python train.py --n_layer=9 --n_experts=256 --moe_layers=[0, 1, 2, 3, 4, 5, 6, 7, 8] --normalize_top_k=true --routed_scale=1.0 --router_z_loss=0.001 --n_kv_head=2 --head_dim=128 --positions="rope" --attn_scale=0.0969 --beta1=0.9 --warmup_steps=207
Below are experts of layer 6 (counted from 0) of a mixture-of-experts language model. Rows are named router (the router's row for the expert), up (a neuron's input weights, with its number) and show model dimensions 0-255. Each number is 128 + 24 x the weight over its row's rms, rounded and kept within 0 to 255. Numbers have three digits each.
After each expert's rows: "mostly gets" lists some tokens that are sent to it at least half of the time. This comes from a sample of Wikipedia text that the model never trained on.

# expert 77
router:153106115128100157138123117124133124157115115175132127162128136137140136106107113136154101176086145147148171102159128123102116118143132128155130119132130147131149138137155092127124144167171114134108167152110144177140091117141142149140159124119139177083095118070104106153138092180139140118140179134089147130097101137109145099086128103123139152139160095148136104109121102136122129108105117144133080153066137163153089152108132155132166130131137164110183169140110102129129101129099128153097167146145112148089128098107094130143140107166137161105134163133147116120132142133123145099132098123100129152122147142157148095158106087103095109167144102118126176077113107165104140110158137109150148153116138108150154162096146091158116157156164134134110176168107109122098138148135124
up0:122122097185110135110085137127115125164168113142158186086121155134103119145117143154151098123133087157154183120102093150097102127099137089129139144101171090121121124122104123158139102148084128119120120151154162161150106114138174127133117113136123157112172141131136140098183083117148111147136127137107148124109086133120110124074144098154153123132084124123106152124125156165110138060162145126106137156145140117172109119153127116128138167101171146133165112120122157133156138126131089126092145113132112134115127154138104093147095104130154149154130174148136124068159117165134143109146151136090111145152134132100130123162167120129081107085132128152127100073156120118149168184111142118108139137122134107152142101172150123128160131134141110115146134140134094143137167129122138
mostly gets: " Insecta", " cm", " windows", " roof", " mm", " classification"

# expert 240
router:135103113130114139080102123110166086150110113129162092134097109139167149090098094122127106174110146132140167080101120137119113100119128152149148115147105126156161169145137118129121142143166094138111156137094129145135103144127143161140139101102116162104106133117093121183186114150162138102131130138136151140121100116140094149134101095154139142132154086147133090099091110129100139090101108147157121173134156158120109162119153137153155121118128139108146140128106093147158098086139147127129137136129142178123136121148093117085102098161130151122080177158161103113097160133113092100126098106120162162095163145155152106144104099094131131147133116104163162125109095153114094121154137114146165159108122093144133154094159078137119126128132138139076163165119117135097125147108136
up0:175119100126118120130169130128158105134153112147126141174120095109139122141143121153139097125094150138155158129135133151075141116139145171147146098149132127143099099082113149103156127146142146134139129162136129161094151150122119121119116140104162144141079144148124120152151162163145084121101111125128117102149121127095200148139105147115120201117071138167100192142133128105121132143109135096159156106112109161109146131126125114113171111149096133159117135168115091118106076160112129122156125131121149102153141121169089102083112124151165110152138131117137120127131147119099101076110104085123130096139120158145086113112143161087138137139134155138136141116098085117082128158171127120094136146139130155113202115089145117146120132089151120125106129133132084099122143116099140
mostly gets: " Harvard", " Yale", " International", " University", " National", " Royal"

# expert 103
router:163107137138136105103112144117150104158128105140155127164157093138167155083091109100129119154114164159157134084159125125117119098149101138159174144141145118139164150142167101139072146126154097155109150149076133140129078157149157153140152106064131127117138112107088098129169118142133140095120140150121178133097135101118136135136107089169131138154156109152142089120124101139092131109094090132162112160098159171102129163096143138127127119125138161113164161130116106134186111128122141150138143135140124170126146131103109142095104099150154150121094140131125113117110146140116153106140139119123142157111159174181142105167105093101137113151134122124131153104121126177126082125132166117123151143111117118147139131072130103140121156140146168116057148148108110153113134129133132
up0:138167100131142132121130115099123134126121176167157101174150080112115118120145138133105134117131127119136153137108140114095114159155107141146092123136135099161111097128121112125119117173097143138099103124090163174127127102127101189121146116097120167122153127146153129158117164133106165103116100116150168137142144149139114159131164093098131112108078119163154125148131139109126112091133120207165135101128162163177124072144082103142113088155132117162146143122097098113141159115134154114169170188143097146094119145135139089109168145129123137142115172114156115114137104141124120119153126154158176135132095140104117153167141110115119129126152098121120130127176109147091097147135139124136147151076116135121150139097133127147160171125125168142094131129170127167106141123122157
mostly gets: " Racing", " Square", " Athletic", " Stadium", " Motorsports", " Hospital"

# expert 47
router:124111112177133126109105128094158110150105118176158109159151094125160162116093112121144089153110142153157165100146107124122119104123111130132141110145132146153136113155124100110098137146121083130095155163115151137137113151159151159131147087090137183114105104110125117164146100155174151125102126156114149115114114098094120090097097105130148144127141109140129110116100079143100137102127084139109109137124155147137072156092121147153157130119118174110152140143098123147150133132088168143148140161167140141093141089143108148125103101147115133107134139147131088126092154122107120117144100105114155146116148138146146105149114098098081099132116082093132132096108114158100084123162154111155163147098132093151159138112161103133110143138162146100098177147129088159083121165148161
up0:120106116099126156130119108132111141131170112121125126114088112138112175136155101136123083152112149109141123114183121162121129135131147093117114104194178166114131127175126136131157157141143104131125128140174162145144118111107113150106102110131089182081147105140101150118139137102147087107144111202101102097166081115130172126125172133140128110160115107143110123145167167109122152135089113126104111150140139132132169095119149134128122112104129152129120128121142128085162122099108154128113115110115103129113159097149142071113099123131116107121131123137145115125086107143095067151142133124092108148127126122138104135126150114116130180137120094123067126107120157125054149079143139117122163125130132080109159081135128137147139087115145133156112103125120105093122171128103130
mostly gets: " many", " several", " various", " few", " These", " these"

# expert 170
router:158118152145123118141128161075166101150123150160145118139118100115141146103093107100148092168134134165159170109147135132107091132139104135145143109167122147128134134130113102129102162148179131139100149147133133117158077163137155151140146114083148150093087093100130103153152070141145150103149158168142152121111114117095135106099134091148174170138163119142145089092118105158093123132118082136148101144102136149142118143117144148151142120147130149082159180140103096156140101108108146137127148153149140148111126108146129155128110103187120119102117155153143120141097156112118106098142109129124130162119184130155113067133116125124091095133142102134140139110105123154129126122155162091129147156113144094162164137106166088121098143140136138115076139167101130138110133153105165
up0:144124154147084123128097146113147135141114141119148121114117130097107139090120126131144099088119149132155126085098090124158091132126128090103120111173137186138116128165127164062106150104143144115134176119125093126109067081122097105157124142082125111084110086097136113163142160116111134127162132131108132104129137125100111110148193158133121183131157098119162114128127095153083111133126141116130155116138133155096118100145117105132153140145097146094125163115100165120139134064129141146190139148166113174098116115132120178113144094117149111134111174133105126142135131102101101143126113135153175118069146153113135096125123113086108147140155141145145150153084144119133088120116134107132105110118152139140116152121145103117145117159122153120115109158136146115106136165137173
mostly gets: " 0", " 3", " 1", " 21", " 2", " 23"

# expert 197
router:160078123140141103093132133108152101145116105154156119124141078144191138097077108120146120156123140152166145093160115114122114104161100164144175145139128144114177119144153106135093129136145085128108149146089133141141101148150151144153180088072148143114113119078128103127174107138156095125117131146100190154126119115101135099123092124137117138152153122161123097111086104144120154084126118141129122179101146171125108165102152153140149130138122134114142150155096103124131118119121135124112145138145110139127141115143104138113107112157126134137096156148129105127100152116072114117126107108097153165116143122169141070175101097094146112160118130129139148083138106152110115132136154096126162145096130079153144147094132115113107115152143185134075121143134131136100126147133137
up0:120151120127149156132105180127152125140119133138132095130130088094081138136132160093112092085106129139089123127165096158119152097129108095166141079130103166117136118117115129134113174141143154089140098143165130133133091135132143087094126084143128132079136100139127097085106115145107163104106135099108096111101115162140106141157112107125111127100087168107153136095150136123116131147140140100119111141104099140134177115156178127132129120132167124132114130164164155133116164108159137150111115144140126161157095132154144110114156091101107085100111130155119156177096201149134117128122118129141151127103134103133156104098114122151154109145091124109105142145171107138160128138129127094180144137109142153159133105158143138104143129187126162128097124115148158091181136099107155
mostly gets: "abad", "ville", "zhou", " Manila", " Heights", " Richmond"

# expert 246
router:149103128146100152102136141112153137155112115145136116135140101140156157090124091112153094168078135141136162121145143167092118123150122133148138150127139138160146142163148108136104159146141116158096135142120155187149126132178131165132159117119155145090106125130133108150155128141166147140128149162113155123103100122112122101116129118159166158156143113151147104129109130151094144084106104140122094144107162140135121146123142180139145109109100165109164136129121093160148118111100193158130163119191141164097138096115100122131097089159141171100131153147159110111084129117108105078133121101125149136138157125122159098169107095092104106146134094101128138122132081141119115139166155127163158146104144090144150149115145124138108126170145167141086170168108117146113106144104171
up0:108092102119109144079130085138072131140171108151142106119109113141113163142125154126114142137145109125118114110087120126101139139138102152125133129114114164085137106144044161093130145108132097166109112143108077144128129152176110149127178104115128168120127126156111084126133117128129121133161110137117134083148119117150126099139130135106138109114160094119191135154124118128152120092165089126149067126103105118128122078117137123106156124116115105149107123149125134134131134127129117128151095132123113145126087108123133155101097146161175081102096158126108157182136102108124132145138172130134065121136140138136129144113143127091133133130177134119141114113114106132158137123111123149077120121101180105128146104166074140124120132107096195123124102171097139129106162169144113
mostly gets: ",\"", "\",", "\"),", "—", ",", "),"

# expert 203
router:130112145136136125120093140106153125156109094157159115141155078136154170116099092117158089134108158138148147108132137137132112126152089129173169134133157126145159138170146136119102117125156100138094134137096140148163093149133123161137130102101162135112097100094110071124163102158157078140128155118118162119134100106109117121111089096145136143170149102131147125115118085121106166115119087155139105140106135189114102157088142160131126105114145171118162145138110109136168094102090160166153150099150145141103159093132098137130095091166164164082110132145146126096116145112134122103156110109142113148124153142177137093155094096105114098136118131111127169116108130142115138156125155097137150152106114113135150155064150098153083140139148151109103142146131141155107127137130135
up0:115136160112095088151138141080106135169121124114168102117102098096109180163111112160098131117100105144126161115163113116120133130105111151137165068164142130171149095132158140094157122111127111137087142125122112119106119116142105135167142142162110112077128181109066131105127156129112138081113114131138188115160098123141121175095109083102116125113111105135128143095103149156152121105139115110080126138118128139119139105139147120133123074091133168102148159107122151125138099152136106172146146173150167157123118141188131149162173111103135149116120155110095107149150113115115153093132122140143134114139154148132130152131100105151152135143121125158135140077146140139128134129180128092137180142138134126161103146099147131171116099117103151156130122110138109098128150130163160
mostly gets: " ship", " railway", " land", " bank", " Board", " council"

# expert 55
router:160118098170084135130146143108136108166113126137142125151129065120151135082094087098152108170119146151123146095148127158125121114157099163137156143159129171145140138143132096138115177138160129153107138153115122148128102158156163167168155106105113152069111098111098122154126101144139139107129151147101154167126126105086139091107102111128125157131140120139142107133072108161115156106111136142162128158104166139117093143097120124141157126127103119102150144177074129116142103118098155142117152172146127135110108120125091138090105111127140107109115148141137112153124145123106135115141133116096154159123145148142131092166095109106128073143165117130133149131095093149133127120163176074122158160092135100177142147134159105149118149148156172121115140156092095143104105138098135
up1:122167149101170085095119094118162139131140132123131088149150147155149135135123091181124140127113117128115169114130140105167160168160149116146135147105162112149161145150150135137156152099154103136100134155112112132121107177136127134145169168134114136138142157137122152129181132144116132156103149105122152120145119135100093112126152142097144133148108130151134060152116079083115134077128131154163157122112153105130142078148115136122153142120101132103151136069140068096136146127103091109117124142146131115143104112110058153195098111195140130142130110162117151070132126127140130089145145145083110151142142165093125127151186072134123123165148120089125115132131137120141108118104144109145161123165125155095142142112107123133105129136129131135111130154137121125111145111128117
mostly gets: "',", " Roberto", " Kevin", "ović", "iane", "andro"

# expert 67
router:127108122133122138090112137136179117148096107143166119141157092146152176105123098110151085152119176152156162106159132127116128100163102163146181142135149153144164140163139119098099141155174102147110146147104133157150117115142122154130151117116146116099099113098112060149188086166142113130119165140103171121089096094088102105116126122142148141135144107139150102118116077126113158084132095142137118147098119167134106164068123142149174119116140167113136143140112096127157094117106132168130156137155118156096132089133095125130104119140138153091104164157150106104096148119127150089146103118118157146126157149148149115152104092093101107155106123096125149137110104153119100148143130116121149157098132121164135142093131103135118146130130153114094156157111126143109134134125156
up0:147125153116116159134132146121083153135143116138152118123125061066114151109138104150111105095157194133149134130140108129143122146159119104118151131127165126116070120149155120114139163116123142120091146139134151109099107142098133167121116132152113095139147111090110118144152141138151117131119093115134083089170131095114141093114138137122129132124099115122147149101119110152141172100081107152109132103146119106162111127143104122141154118169157143150096139129144100119157082120139163138133158153132146155086160125150134098180137116137129131106097147176116168112117123087146148144115128147155158122140147191118106137144159152146092164109093149116119145125112161152130121149125166138138185124099139156163104133166100079129087154102121134116097112154135120153157135126177197
mostly gets: " politician", " schools", " School", " Squadron", " institution", "profit"

# expert 20
router:132101110130125127136136142076141133147113131154147123148144120144157146120115097091144100163107157151146168121137130124105096139118090147160137104147126147123148141153151106134119167145160125132090152145134174143133059142147171164145164121082155157093094101112129101120145104175156139128133159154127140105127113096116124108115088119145153141142166118150142107116108102159130161115110110134152106136102136146141095135105132148172137136116093135098172169139108099148137102119097121141154167155145144147117126089130119155127119111172160133105117139157158100156125178129120116124167107095114115147074134158155130067161078103109090072137158100151122137102120120150125113099143144118138134142093138123151142173085149106120076180172131129120101161135131130121132098163119154
up0:154090118144110129082155138080137115143125115172142133164094091147135150112123168110122149136161136149146136125142118137096122115144095156110145112120157176132170142140120136111104105158134137158068165127114086113116142141158132136148143086091122142125124103131086147160145086183185108145142125108077162144109078103108122124120148081130163148132155111159109145146118134121093114102106127182151114178116154142142086146130190119140189078108123165131172132153139135139137121111133181105135145183145138151125095135148120107130112100134138164112090138127092114151125121131126117131111102108076102111135160170131143110125135124108150134145094101119134125104089127161102105126167147112109167141112126137146129153123135138147141114143123153114129159122079126128103116149133135
mostly gets: " ×", "}{", "with", " via", " Under"

# expert 217
router:143105118134107121128117137103127066132124136131137117151110080163168146115121092111168097152121171177148161103157149141108133099129114166165153138145154185110176131110129115155102141151162109162123123152093143143136098136130136129140180103079126144101083132133103094157144111143141103110131158135101190143140105077110130115112110115150140148143162140146118091132111082147112127118121104167124118150096152152138104137100119147158140130104108141118165171154097123116149096140126130132106142163167113126108127136141107148107085127123139145104105130140164099140122160124102107102136115109113161142150165135160135062151082088094123108151140080124145135123106104144133134129158141101145162164090144097157142136100152100111118140149140156145090144172113133144113109177119147
up0:151079164098100173126170117125128100115122097106159163154138123159158121091126090125138133156126083181121095111106141124136132129148114131110121141130133144095182104115129125122111139186115117117139168186100113131172176129132142092124124134150115187093103159143126090168135108101136098107128119089104131157168102116118150133104101110113124182151156142149118166150080084132124095103105120142130142136127118119128167126138118105104173154143134122128106142142121137091171138160136113109144145112134105106125129132118116144129129128102151135155155101140147066117143166093153134151121122119149154119126108156123129132131096116092150124128097139161144127098119156135113101122187118098091165115131144115151179121141166159115140147096145121164152144094137105098117115196123137
mostly gets: "ي", "ن", "ン", "ー", "ر", "و"

# expert 252
router:146126146125120128111132157085145117153139132123140112176140077144142136093097112096115126166127153178158140083140157133123111099109092153146125115125148147112164159145172090129098165129155097129110134155100148135147091149133145165145158121090141156105075136115142072171151104144155140134136148132109161134126105105085130126113091121159156147139159116148145096088082122136131127134129081138142110143135168155136118163129114145118131129115128156104137189138107085160167104124118132135127149151156107147092142112128114149122134113127135153076113155149122106114102137098112144109150095104130114148119162148171149078156067068090122105138130098104144149110107113167111117121128142099140155166088113104139144129128102102153131163164148132148090131143116150153090129138144156
up0:132151146125109171140143169090140130122104126147141076134102127090173137126108150173124132086108110126156143166101123090098115127102133154111159111145178138135158133111152125138146152129100154130134123119161147134140121123156171132123122177149063151110104123135143151116129125117118182133198170122091090147100115110104161120144148118106110112107088130135150135085082151153111090130117151109154105137150154163124114127102145132115111127150100103119122160144138154123177144106108116138135144133161127101119142105114148113128127123143164143123129094129140124104122102088130137092200121144107122173100114168146108096074103121142123153118161108093147177139135133137123125138132125086133115160146096114138117136104132090098101157184116137142113152078075147118119095104107147
mostly gets: " GT", "CC", "X", "EL", "SP", "AR"

# expert 228
router:140088135159121162118095163090163114141103106143171120137124087127153171112116117103150083156107183121147141110133146165126107126137110163156157120138159145170130156152127108119105151136157109136121143129116137134155075161147126155144125121137132159130108104101101087142157092161140111117122147133149184111094099098091131102121102087116137162146116118132130124128100092139104165110110089155120081134129143131151105144111144147138146112133123143110116144166079115143162109105102170171135157141149142153081145100124107114123103115138147151098113133138161109119124143133133140102133115087118142142129143149170160076145104122098107120130105125124128171111110110159093146125133161115161172143124142113170160150101137087140072162122175183101103173124101116161119114140112146
up0:104104135117147109132123181132147144141123156148122110131155120106106155117134108100168130122107096121173111090141176139114105130097130140170116122116114173133094113130121117109110143095121130104118106132139104144121142134112173119119130143126145127148150148152120128162105151145149110133134122100109090154175139113107108134120087155090117133143129045120166142083110140182143107143139131092138184140141144113148148127173114091145182108122137134096149150143162111132171111081118109169128122116150100131125103128122117158148178096112098144129114123123133124138080089105165134148163192132140137118103163151144106131130145109126120124152092133146122115115132168147112121114121149127090099124155150131130217101100150138150156146132109102088144171131093133061120130098113127
mostly gets: " father", " daughter", " child", " brother", " wife", " mother"

# expert 79
router:160114134147122138115099178142141087147097133135157090156103108127132118079061110117132101155123157183120141115128130160113129122143121176152152115170135173132168136138146085144122130184132110148094148153132117130146109137141123161153140092096114143085123118107093104167146125134158129110146153140110173138125099124101118094132115118141139135137132132134156124136108095149100147125111104142144076163107131171126111144083173158131136071122137144075141139153106123124138128135124157145119140167161110150086171113131120138122111104130157154121130153122135104143106179121125110110127110098109171145116185137157125087155100093102136125154131120125126127101119116161122137135140162090141156176073150120169123154128171115118095135180159142156124129147100139131102115152125161
up0:133067142132127166120166149130107143091155155209152142149132111094144134150134077145117093134109132113137106116125126153068085124156147169133142095123121132135128115153135098117145114135140179142110116106161119137143137141119180120139143133143111132081119145155127128133134141120152076116160116126111122124152096116150161097167108181143110140149163092125114127090164143145153115114135135102114138129082142114158144147080140147127120154070166126122109141133122154147104113114133162135156129080169157119123136107138095142099126149108124138142109112175119119123103112106120134157122133092126129188128112112179100137143167154096118130133152171109113121146113179184140165157139170140086122114117125109157148169154131125162087134156137121110147099151111095110135142117149113
mostly gets: " Bh", " Raj", " Singh", " Krish", " Kumar", " Guj"

# expert 120
router:155082122153113148089110155093134110158083115141139115152137074128156161101113106106144088150089159132144142091152133147110119102153118161142160158157139157164142138140131101124110132141169124131106149148113143135159089166133134155133113098094128179111119104107123103148134101167165135123124149152105171121104101091122140102107076099127120115141145146143135121129107107140106169104116139147149103148103167143137102158086137147154146112118112144112139121137103097142171100130103147152120149123161134138101158106121134120111076105137125150101095143139157121126118136133093098101131089125075156172113141156157143057169101087102133114130145120110126149124121118141121135137167160118138150159102134087154144131089134117111099160138154195133113137162102140139122077116093141
up0:147108103139102157118109075107124101092149112119143167213112063133097170142134140141127127128056149111124133133130155083105147148161134134148168106124106118168162087133139126132181132132158136133113122164108157130128150115109126133110097123131140179121122083100137141118128134109113149094121114126091086115126128154142130145088090129160147133138101156127161100110166118139122100126137146088121079149120146139151131144145085141125142156069147118153098109167110091131125109126137124170116125119119152126111123085169140116181123114109144149097130117131112093131124110156087113132122130123144141150106156095123152133099166141103119135146148120142144094136108111113070150153165130113186122126168084140160137115091121110125110143120121115121122150140168166119173148114112125
mostly gets: " brother", " king", " Cohen", " cousin", " friend", " wife"

# expert 21
router:134111133153124137091119195118152104155115152157146125152115120119134138117105091124145137133129164167131148102133167170137107106146122158146160136149156156147168163179142130122100150160133127147116163161109150136127121170138162172126148104077113135107122110117121092144138100151107137141140150114121157133132094096132119096102081107168152158114178137146129122102106111151111148113090121161144113125119149158130115152095159158162154130131100128115179176140127129139151102098107161138110139143149144156098135117123123146134107102147102139126090140118120086151112143120101114114148124131065137142145186143169169092141093081097146089146165106098116142094150128154110113108159147109130136169117161092171139150137181067118114095161130134132116122136112131119112115144150145
up1:140109126129073106124102174139133154135103096119127168171131146175171130146073051119141120155092120144078105114134196154089149150098121131121091130130110140157173150117122125125098128143113134136121168135104102136200117109103118181143161119153120104098137150154109105119114107134117124126142119125094181170133118135131156166126094138095162123105141166143123132116122125199161100157156109140132114111112152117141131096093135084139116156138135146135138102133123152126154127138131125140102159123124133117096150140120134149147092130098141169108150131140143136139165074100074130127185120111131144083139101150170109121153167129124142106147119111136118132140116145144100138137159129154151113117180119133152116119127108168123106114151139108151107110086120138136138117137137161
mostly gets: " N", " Ann", " Raj", " Ren", " Jon", " Tan"

# expert 254
router:170097136137113139130122167118152112121143126147158106171139097151187124115112123114160096137134170148141162120170131124110106096160125143156152114138138165163169157137152098107105157144136078165086151138119176131146087165134146122127142131089126150093110113115120105143164100175142123133119134150125155115123124109104113110095119092137150156148163124139140125066117115144130162113105097143115132141097159155120091132095151148147114113142131160133141156158088104148146122125134116146134129148178151142072104099159100125105115103127134153081122131146140091132113139122110106106157109096122154157106150141121160115152092090091124107154124091091142151096117108120118152145145182093170178155095141105149162151113146103180125133129135145116101152154111140145102134153143160
up0:121133160137146139109132110130141146134158108125118099136157111148148125142141162149155134112140135128144128118163146118135124110144106165158145148141176128103148108137097105116146106141154136137096197164128109117141124114156172115111196144120155122125097080144126097096153140163112090128172121130174135061125098140111089090125150148134106137109118119184106107116133156114132115054093098107108126114096098154186111120128134133161155143144127150137128140126130114155110163130125129195114135155133101108104172084144074146097141089152097141121119123138113132156111171151124122142134143152151133156124118143119118119151144093150095111129149099175119122115149168112089158102113086135169108131150110147158101113149130138170150131122150163094149107148146101115116133168098124
mostly gets: " ±%", "ific", "spec", " etc"

# expert 105
router:179092129115114124133128142086138088172127115122148113161139099110143140107092129119121124138146155153155139086151155146113124124153088133157150131160167118161128146170159120123095137158154124163113145137069126144131111166142133133140152112091120143112129091084094100130130117143156132117150163156094177121111140097091162129086104098141142123163159129150139082124113090146095158133093089118172098147105182163131112160085137129132109102125147144119142172129087128150197124127125114155158166139148120132101123098116117154159109123158138142096102143139160128105102158125095151094147137117109143151090154164150140090178121115113111110148130105135143149096146116168123111120147148123133142144102160117146140157096138090147111140149148139131097164152132150178105115137134140
up0:115149136134100134180152167174155086119085132129122147147164127115114136138136160112117108131112110120084132125106158087129160119106107121100106098136155108144171138142132130115111104132130115096140129174152166100087099177133154150155120098128118108135108150128119128134148117118139151147140160113076130158148129096093091155146109138159131136148144150125105137182123126169106166142125140091174146156131109165107102148115189175142104147135095173132151108126132105120125118103134150175139124119113163143108124136154084131138102104150075092133116086096156111168098161154168134149130142089117122106091119155121157108100162095084129122119138113140129119156112101124146134088119107143106140120146148155146110122148094133150123142151142141102083172123078139120080133136163146
mostly gets: " Love", " Goals", " Points", " Friends", "Love", " Giants"

# expert 142
router:153112128138129124120133155112150115170104144136144112142132097137159131078118107113129119172108154165124141091131122144108110112168119146156160150154160137159167145129133112136088133146146100146070149172107162158153092141163131148129154100107130174096125118113097064137142101168135115128112158124121166128114102122109144118095125111138147154165156116140138115097094127132111151112100126157145113172064149136140098136085155130151126101110109142126157185143108101144144106124096135142139150116152135174099132116132097137123073116167124142099098132171135081130125155131096133101144099101124132129099139141137131118131110092100125103147140077116135178102125124126129128123157178111155162154119128100134165152122147088136113157169163177123095134159086123143078111133132138
up1:104120112127131175116104053125128161104106091129112128126170146089113141138124152092108136130103112147120119160150143124102166106082149110115158139129161104123178148100111126117142122142147149136085125092116134114161124132132129112127141082129182190154143103127151142131127162157109175165128134106181083104102094154157094136157136149105193136155111097132114142143133139124138097132128128110131102153164141143129103133163115147107136156152144133105109141087136130121116124188138114107159128118109140128126094108071116174138083148108121130114127150070125106128141137159126172162111103121130118118093110117135121136119149139119119120133138106090145111130146130111118167190171150084159123127114132103135120103154104161085099093107082123103139101138129119085131106140110130
mostly gets: "\".", ".\"", "'.", ").", "\").", "%."

# expert 3
router:140096117124107160118106131120171106152092147142153098149113092144155172112112098108119081159105173142130147092153148148107091130136110147170169138134126138137154146164152122158107131150157107157104172140121151135130117144127137173143150106115141181110117086093133108132159109161122133134120122142103179124123116099108141114072106109117132138150127115172144117134114087171118145107104136143162108152118120164140105162101115142156127116138131133102144140179103099102161111125119145135125154140146139148065122115130132135122105109187159144088096139136173134106116178144092117100152118099121155166101157136146133085161114079094119103145124102118137138089104109141091125144156150130115155152104135121164140148057130115111115141139147157115082153158120117155103106125128139
up0:126115125142109190154152111062120139140109135128146088174124145065139152129161098112119083106135135114156101158124117140099131157154113106171138112149134118086128099148100168150137135100119142123093136126152142109103142120132123126174159161119124153126119103126143111118140075142155127136110153112143089188131090123124153129115153156114111118151147129108154048123143102135167150182115143118148128137103158119120125135098128174184119135121056126130131130134101156129157137104093172122081121120132093102146115105118120131126123126135094151118096122124113120071109146132160121134123138122154121178135101169114095103139132152134118077101136128148142115129098128125088146145093148130126108112137122104097089128127116142106180127122140165176113136146160096125143146096150111
mostly gets: " manus", " Jesus", " poet", " piano", " script", " Bach"

# expert 137
router:154092141138132108131124133091168091135123136146154124145120102115149145081112124086128114156135137154141146091134149119110121124123088170150144105152138167131156121135132107136083155155152133151100157146129151149153092171145173157129149115080150168100087118115143098151148084158166137124147156128134160113130104126097129135120104081130147138129167114150150085085093100145127150110121083142127110137098164161133104153094144168165126110122134149091154162158095087135142114114108143130131153149139135139097131087114122155143125099154146145093130154156146113121105156116104098082147078128120149151101152145156147070134116108091104085128131081104125138105116103159139106102138142099117163158082135130147164150118144107136089149148135148143116175131111148142083105139144133
up0:111114079119176122143152149125151126111103136109178120129152130109151143136065129144106156110122133096123139079152136147128130104130136134117150101138086133145161101160120149101120143116109142130119114111115173128094097144155129157155144134099136145108166120136117108137122117138150094106079178154124099111113125141105172142121127151096091141120157103145169093117138125229159131137153152125108123145099170149190130139133155121124120125121132118114139124203130123130129108131127148153132121095128096092141054090126128134114122135079134151151128089128138146100113118093155152127140091098110163133141143154124146091127158168111130085100145144181112117153134158139115146134145148149105126135158146124127096124134161064155152141137104131105145103137116113114092159132099131
mostly gets: " 3", " 11", " 101", " 01"

# expert 220
router:153125139142102132110090125093153120130125123129158091158096101152163148106098092105151091163120144140156138110134137137094122094129115159149169142147154162139144162175153138152109125130152126167106133134098144167166080134142158135165164112102147135112105104128122074160164121123143138116139145137135169132129100103118136105112105092146152119124164101171163078114096114132104125096083107155152119148135173171126097144135153153127149083116112140118161154152135109133141085133118137157109147134157163157121150111132110136107098119145141125077095142139136108134102141119093135104177101100096140133112143133134163063164095098100138126123127102116129166108115114162131098123157127095146159180122126121126148172106150105147094136157150136134086140165099129160114121158111138
up1:182134153171110083141108135121126140100151167115150125160117134164146135145112120135123162118133170141121118112116160145118153113125140183137141115120129118106123149080147106161122142149086122111096114139135169108146105148112169171113155135111132135147135125103135125101099122110140107147111171113100180123125132072129116112079154128130134126142146124154107160132134136129122145127091100114078129111123161143126114124144117172136087130142125094158119107124142173105183111147137099111124174125146107137101159131089129163139097136092122135132165123127131126080112105144141158096125116166111139108140121165119167130192113138112159117101119075163110123151128124159140117092156147130170134154058163131136160114096141118122148125174105135161103156148116154156152107189171106
mostly gets: " \"", " '", " (\"", " “", " ‘", " (/"

# expert 12
router:148108134161124149109127136093136113138126129165153104160107113121159173116096110111155111135095131182157155127156120144114098125127097156161126128157147170118158132144155115135113167148146097172112183151109120130143101131158149148136152101088143144117090096111117110147152099150170093134119152146123143132119094111131138106086108110123133153152130115166155094109091099136094131097108086156131109134114179157125121160098140161112144109096105146088159157159116103143142136109097182153123152135163155150108126114134107154115113104154129146122093157145140088147101143114134110124142116104120161161108163118112159102142111100095092118122123097104139180104137101151093116124150180106130162133100136106140154160106141101158085147149161175102116149155105129163101100164135117
up1:149118143134118130119124122140157129165104122157172139163170089135163139113108105133131122113124112137132168133133151133109106136138104129128146134131118130142154135124140096112075144115181106116123110131118153134149115133110143156134112128080143149109122124111099086110138115112149176099148163117138137140094107122138130138119130113146181152088111118144085106130119129159090117114099147128165102166071119134146104133106111111129150131120129133092118108146137122171112102109118127145161142130127141103193142091125109123153102103116131161116116102163157086080129172137114194092134116111106108171124091123133175107132110153062209143172148123125114127083165113129158128166153139101128125140105155132160125184133171129087145146161097129106107125149130079130134095137104155
mostly gets: "The", " The", " the", "the"

# expert 44
router:126098120116112133109123150102146087146136129141135119161131092152164134091100075094131094171131153158152134102162135132108107093133092149155155149115132154116161140147148105139086169137154108134107141138086111136131068127144129165158144084094120169086073110121129078155156107168131139119130137164120171155102124087102137116121119106138150141142160118151131070122114105137116143100120136146169114157106169157111103149110127156152131135084120154070152178151124090135153111123109144146144161168134116150114131122127120123118107130148139143112122141140139116119105147143113110094148105092117131156117146156170151082146072076071135113157127116108162175116109114143143106129132165110133153169113123108138157129089126118130120156148157148144108132151118129140102107154126135
up0:092096142113136188087113151121150119114125108141162133145118159128170106123130122145078116122125110130145112133179162127159139114129125139124128144132164098131159135110106130152120120128167116146085113147121136176136088105115099169109122105076116154125056109136124088117142157129113099116088095151076167166100114096137136189144118104129104134110119132102115121138147137107129135111146125112104127162140095102123128160140101104110138100083191158118134145144140091101169154140136093109163125129132112103154102144120140176126093155114178130093144136099118130140161137147060140129152117094103171133169129078100103158137085125099150132140149114122086123129158115132115130098131135156127124121136150104117103132101113123160142101098152098180132109138145108132113140111154120
mostly gets: " Jr", " III", "ști", " IV", " Singh", " RAF"